Experts of a small language model: a shared expert of 256 neurons.
Below are experts of layer 6 (counted from 0) of a mixture-of-experts language model. Rows are named router (the router's row for the expert), gate (a neuron's input weights, with its number), up (a neuron's input weights, with its number), down (a neuron's output weights, with its number) and show model dimensions 0-255. Each number is 128 + 24 x the weight over its row's rms, rounded and kept within 0 to 255. Numbers have three digits each.
Before each expert's rows: "gets" lists some tokens that make up at least twice as much of what it gets as of all text. This comes from a sample of Wikipedia text that the model never trained on. Tokens count by the router's weight.

# expert 12
gets: " |", ":", ";", "–", " –", ")"
router:144125125141119109086170164132142143085089133163169125132118089177089163155128149150159105154103150099103090119133145130169117122119136094088141096161123145118116093143148174126120091136149111107103095089108127119142134148105131139092114137086183139169122156090135115126116108150122106080149114117140134127161165135153123128138140113147179119143133138140087134107120107136112105082152166133152162111143133109093168096161116126164150088142144138124161128127111124165147118102150159161142104143128087123157091133113143164158138107165172103103097133094153091111120153144117139136137126105146128142086126165158096163121150162109139150179119116135103120150098158116145114159139124136131103127135132108083111088116118146115098117158107139116138119124109131102076089146160159
gate0:189130133155087113148110102146109124120109122110102097140126147123108145126116165130112138089130144145136073135113093129164141136101120118147140113128126121152142077124134131134116126118118126126134141178128161096088111163148137148126137121168105094112120105116164116097072126077122093156134146139121138131161106107133112143090104118117133117146164155191144090149152079109139106150137101121081124176168130134114122150112153137163130106126153121119166113111157090085113142173147082141202132132163130126142117151086179109093123147087121184086146149127128127150118135137130130133133149095107120122146107111146142139118132118124129143165159173089100127111125120125135142134098166095152129143118142130146116158136115123090109136161150128099124108055150177134145142171142119
up0:105106138116143160149139110126110169119136140104167157151163160157128132133166106158156149134102125097162149111136128170104116103120140114176148098114163130097121142142114117152114135081127124177136124056117117105107107111109145127072128147137155112143143120127141098133136107130135098079134087126131120127144112111160097154153146100100117113102127129095103116106129159105086096183096130123117109131166130144113113142117133146061167149101155128143151055129186133114149132124106107104142153169146151126156081105111133139127109128126104113100137135144145159142121081105164133118102106125114103138141118130137113171141126114137113095137082114102122076105150135113122150059128128102093089153127123168135141097134173109172105116138091118138136150133139135139120082136125100
down0:127137159117127144071148133142143114142111110144134147111112169106128158119171162142087160158135138156172136111167109157155088123126129148150153087089072095107103103178115107087183157144128142149123157122108112156160130142102140114160119107107139119143129135112105167142148170152105108116147148139082097115132129119144125093137134127130134148158122141112111140123133069117115144113084141104111101169137126152139170113126135157074130129126117164137093152102150130131163091140084159081162102164159102099111126136155138141096113165135140175125116133096136104131101085105095129110076126075108139143137106144125092161123117143106093100143172156123133163130144106131088130115124133179163134131104118150129128147145114126153153113117116108142080142130137085114138146141114147
gate1:122107124113129136125161105129075125149131126124088132147112158084129149136135106153079114085071129117155115155086116134128097131117100174147153175147130135126122163117156105091077155131107172154086114137127111156045106137123128131176136077111102090120084117164091124101134112112095112107148094168148099121099085139119144126142141153153132094123112143141189090154106126133126111103125136120148136104148099124139087098143112130067129113123157147085108108142111116160110149068121147132110130111123130108155116111117122142102116113125146125111089131133091126132146123130108161157109150125111121098121123133144141159120126091179142116122129176128128094149136158129119123169128129145143152108104144174150104141111102140143173110130091137114125112093137175139154105141125115
up1:176106138127150133110137157168179090133118155129122093136160111099105117133124112121103133130108133144134103181128120101113173095123072105146142123118099150132133120134111174115133127099166154107109102128109139103089164132150115141118061130115151130133112121146085158098153127185141150102109147117096121130140115144135113126125079134120117126102132109135135121127167084105096133128118155120132122082105148100157145137108123064168150117086101124133118128136092068130128149117132138148140116154134101118118125162121143128140153144146146095146105156095138181135151124167157094116093179109117172115171094125118146097166165144092099157111137160136159142120135154104132106150086155106125123091125087097097155106076114104127167108125088133129123133120115148098118110107109145
down1:168107185119089173165089110183153160120107149156123087133151135086135107095159125149128136124166142129134081159117142130116119118121127147107130142095130167130138134089142080139156137082120129131131158147146168160158179157096107142137106114149135144090185121085135139103160113150117141074114152115170116132122137138110152140141096129107093150127110130089093116114126182131138142149119115136136141131155134101119142119094133157138148120115115102142108114116119154129157148124151105164073111090124098103110086131106144117170125136159128118110102110139165110140103170134133143098110138097159143140118151130104125124119134103187145147151098145131152095106180097090144125126164138143124116131134096108134086132138137089120122118157120107123101131137171077085140094159132151
gate2:146132108134156136138096092133156141142110105147146108083129144149153150121164115146089123121127112135131092105186136072123181137085127128139111090111135136123140140143100121130125134172134128119151123127087119159118112100113132186150133116113083148056147152118130125122123140108163153109126115157113106132072114137125171155106103135151160146172124142165171154126171110132119093113161090144153143155115101085166109132128102162113124130164092128120116146146152097164117154124140088100141096108150129145159129174131142109132146144139122110135153139114161141122124152136082131131126177137093108070141127134118108120135138115105119146097119095149109112126142151155130068154100136141153088083125103105161155148098132135115120115095137170132142091101093152086091096131108128
up2:116124113121123085128107123157115122133143126149105172097111127168133155134125133132132157101110135109130106146168110079100153151130136135141115119152074118135130112120096124095148191110134127082082150132144107100082138143172133199129092134114135169093167105137140092123114123115148146121149096142112100132058122131112120130082110128114166140142122135111134098071118121138123143123145130154142083164141112166138125062141116152096166151127140141120117089110152154141170167105119158141142111119141131113142115134143141067095133111184140109109127101146119159107117123133153125121122157118124134103143140133131136164112050115113117136144115149095106140143127120106197150149116111116125109103158113130119151101102151123101124114097122125121111113103198108140089134131098120
down2:102152102116135129134126126156117112119116169152094121144148133135147138143115083134115159097115119127101172103152128159145140127114129110166114129089083128094097146101142141147122098138147158123171140113127106141114143144150160105067104098117144179128090137136123148139108114145132126099161144118122163114128148179136137126130167164117141135139159140147126137111117104121114138160150137100147171153150153156110140135099127129138117149187130152141170072158144126098187110141127075166122122130108151120104107117090107138093162122099121132145120092112149127120091104114112116121142134112193126118118158155129138111139145127120172150198110093135101121113145115127187148111133107111136120162134156183115110105153147114143117066113111117128124110098172113096148188092086142
gate3:094143127118085145127109081116089137091103153112125151131126096128155079128161157093158106095076077076112135098165135163084076189138137111129121150122123130126153104109120103143085101140147155144122161110084122140095126118128096155128143137156127116138104123105147139151122111097095169139183156124142133126121129128151170118131110129171118096175124146126144164142135148101153106151119159117133117141172113137157119083122115156133111154107095128122161101161162176168115125143145127118165144106071132160165102135142134119081097164155099159096142126155138140142121158141145124154096143123105123116148153114156134146108141161114107119110132142141110158120175121138134115117113138143117146110127151147177098132115182117087119105132130122092137117133157128137143111096147163
up3:137136103115153133115137119161140133137086146081115155154101158127135108150105129143132119153129159113115135108090115070139136136170145157137193119105118140110149119069161113120082154124137133118087108095123155126136130114132100125119155126115127132121078092135143120142103108095108134129136104134168125128126124151124128150155064142170083132155146107126152110148146127124126128156163097119151100124127116123123133150129142104144196121149150105154117126111147139170097124142139114113089134149084133150119168106090167123121133083124141185137079108132111137160131130116108105138149151148149104152113128185121160099119144120111181133181152102117093151139127158155141150111175141128110108169126121178123123148122124135110162125090158132105141105094170132056170152119149115
down3:102115112159144141110090092140112136135148099121168153116165148118120120157093121104107152079115120156103145127129136136133156120120115104145157161123089153117125151138140109089108166095149109137157113124102119087085151111130098127147142148169121053126143102139168150115122074098129100112120161145181125147153106153142134107174145141125140140153158165113169117155105050117114130151116108121141139104099114098117096131134112127154118084111132088109142108101102114097141108098106112098089137089106133115128135140137169150121133119143135115121135135146149184125126131124142163133150147128134155141166170146124154101103104131128073088141173123086127159091133153103103149090131102155140130139162112173114146139089112135135112123147138074148140133161123127170146124164101141
gate4:142092150132127156107100111163102118074120145106176097097101109128118147165119153145127097154136139160142141091146110067108117120156121114139111125097151099144103137119141086135154167081183159116121124126115109147120130158134084131095123117162096134114089144121096137187115120135120121157123171160129100127134126102154155146100114114099121168121118123094187105134165112164120095168114122146169157102107113117108140149139141111122101129104160143119149132141168122125127133122113143114172111130102168116102131108103120114144092133149099109141176127124146125124153093115137133145129179106135127107152115115125151133124143111103106147120121102088146111131165117118147064100137138056156116094110125143181158104107153097104082165158143117146153122115146148081138150151136125
up4:102140136075130148108168147171116074128113102141171140145142130130112120136135123118164153145158132126131136115157104113111164113110146143119102119071132175127147148131125142138142080140153130130155115127121161091157107114125131144143123158113134130124120137136141109115131112114162137131162121131128089153134138102136088157121140128063128162137133101132065097098179154149145102130118117105187129131109156125120120135087170104155159134182142116153151111104138112094085123138107105128101137168140162091111154116090133121157158095134107114081117112158113123144143139134136101100112146157125095152118090119132133143111122095145134135049121122117168147144098101127110093154135114120094148130136134116143129123153154177168124118095128087095115164104117093122123172109074072
down4:107113143129111163133173155081094110154144149106173078141101121129097125108145123126157100161128112116122175097109068079115128109092154130130148068101148112126122089123092124092183154145082161141094107130130175113112114104091129136144163101130162150111132125156134127149123123116156131130147082169143097151121102119116130124101102102158173111106125111116123156106133126091185143128144134178093151101129145151113144164120137138110084115125138164119158119156125184098130149126147123090124129119143155133107101103110119143120095146147128139115148177155124154142126126126122165123135125083149157087133117173139141149114111117133137133157116107132090167108108154111152107159151110117101127155072094123117161114139096121163136164132110147153147106127137150108108111108106100
gate5:154111126135122103149134130123118139143120091127093113108123131125115140081144132084146116117119161109117119122163134125110098181156151142114160149084139119118127134136192123145139115153137123150139138097120161126102134117132132076138123162084128149143141110131161154128145124113135122144180137110124092128072111122124123105118094110120156128155174095114185110079164137115156129187128166099123102127117146161166109150087117112143124111120131136133109118111135155176124166133117145157129158092111127109104181216148145138150115132157101131141185163116166155156151152143129159106161116158127163153142116086111061118124105140126099111118170119139129110145151117200151139141126161116105133123123127125141101136116167075129149131113123135138113143133124163105154143151137141
up5:103136120156133124127167115087120107160156114124131163075146111145127103109138130134151148147139110127121116136164122126096149125150090132120127127127155077134143133101109119077149131142116119143149098127115117116135095142127130147126152140129099139123075107090141124164167108117133128108137119129073170114145138170162052108134134103110154111109133133150137139099136105140149131091127172149101111129120114151114078157166139105121119117117163162150105128158173186153144094145125164115119116133102113159175149112180152138115133166093125079103156134104088147112123106102136117163113148073121167087112123104149154127148119102113104089165060121094088108126123141152134107135134139107151122133159131154176119132119100112104119115138137098113117101062144130141110115160119099
down5:133154135123162138153098157178171181108160128129159114148127079144156105170120131130114108146170182122160093116117108094109131121137116125109140113104103118151133100123105165112148154088153105149132120075182143127152125118131088129136114154083168142128103136148104095106115145119104101150153163144128105134130108127121145116124190121079162179127093153134103150089150135114123126148131088135108126108185142094157128102124138108118104150150129102152131139126084113149150142124114062147148168129099165085141125122103101126092146098142143126139126126154111131104133099134174086137168137108145144128138112193105101110104129163117145155141150074153133133101128129147131106091106118128124137148123147096118142152112143113121114126182137137129148100118126145145093171115137114
gate6:119107110151086115143141089107097125134147142108134135124100169136101127107114125127133113158152123120101149102148097107095114127139118122130093106141089099067117126100115093147139111093113145141126108119086151060122130157146153156194074139112131134108159132109153134114132155131156118150104111124150136113121099128108132149121114095134178110091144135115068152159143117133142132110100115119096118117164110169153124136119145159174084148142132116128129145098155182150115147139154098154142074116116136162155104106112111152104109148118080124132124103089117151116121157149122109154160126151086141068137150112093115151136119169152152153102170087106143151090151140122108140125135156118128080092124166106152095163120160125126125132140123137120110114157115102110175090099088123
up6:119138145148129139150111122115117119160105119126144117114162137115138158121096128102150144126104132155176130081131102087167117149102168156092104106118082130118161132112098143109116136133116118149110155139128111134137141153080138151136112106123124073111121140161134130126170091106168134122129121145144125141121148150138144095086146094020104120147123120150148106127130112108119127141129106170124131136115097110129174122083100135142173167102152152112144084133108079124156140166147117128154158126104129071083140117145157091135135104138145151118106113112144135142108105126156128102113163121154138172149131141140133159048127124145160134131089130154087121155116143128152138062132108130144120123137117120115126149131123074147103123095108128134129118088206110110133156151137146
down6:133121108124135142149118137124123127128176119162166113092105152144140133114160129162137193153113123155152142179141140139100154092096151114110154147104123175119121142138123127103123114118127130093073166102196144113117090116161114140173149107131120117134146067104118129141145103122158136140134166121141151128121087094153107129128129147106091090108158144102135098134120126144127138111151103144151188136138154125069117099114092115157114153118120120112109183099164157120161132190142127130110168127134107098106152180147096114186142118148148126110148131152140154115136098092116152129085158129130099155120174125137114083139148132126157151123135150148132131125107117143105151149108117148130138088100179135062128132133114105135105142133124129090110113121146109129170108163146137
gate7:158166130122134135128149098119117139147146114163127148130140151133132096110119114097152104120136101136109159116117140138132141130136138145098113141115113151120108128141090102092120102121097101130137148139147132144095098083152144156157168132107143096138170091103139173143133123124125148108128120116120092147135080158129114140157124111091110144184113141135141089120110121141148132130120129124150141145148145090130080104102147075118150125122127193149146128101114148148130111159174075160152167116108094132122150174104113135106116158148143083143172073172142143169139126104152141134143095120080130136118109138085137138155102180102100119116182134167160086087136126155119133155083163132101087147165132183170110120115121131091128115103130152139163104156097097145145137121157110
up7:122185122120139156135121090088141156102100118161113123103148142170085150109110168136132133083074131134115087168157168135152120117164136174136143115156130149097159091111124146112133146118137121170117103113145096044108124142098156111146143140146113139129100151127129109135134132160104133129127126122132144151133121120107109116107119122149121121085096126105128165135111124141103152169126147149144132117099109099092131119094117140123180175188116124114128164148118094120131117118124143080098057128159100119104130107164176101095096165125160162131136158138132129144079082165125124122102126134176153134123137140183072162093133100147126144124148138097120129143108129172109129096154119110103130153117113118150113113151132115177146125121135107119111130094154117129133138152137120
down7:194139134144130111147150123140130155122102120190125133149115089145133124139089140162117136075170155087143126110133122142141115178203121149122092138130145115180158133132078115081137123118159166123127125102133110117117124137096135148115163115137152090110154114132142131130092108129155146108140121121134152155148115128091135144127106086102126106097105121141172108123102159116132134138130122120136115083146125115132095124107121157102100078147172139163142129126126131126142150115119127132133112163072058110131131116120130081125161079122168152146119131137123160120131158134136097128105152086137126170132096114143069170124144122128142123117133090130098166128119138144102140161081112124105116148161156129170157127142162193118141142104144138151137144117137145130110070146130169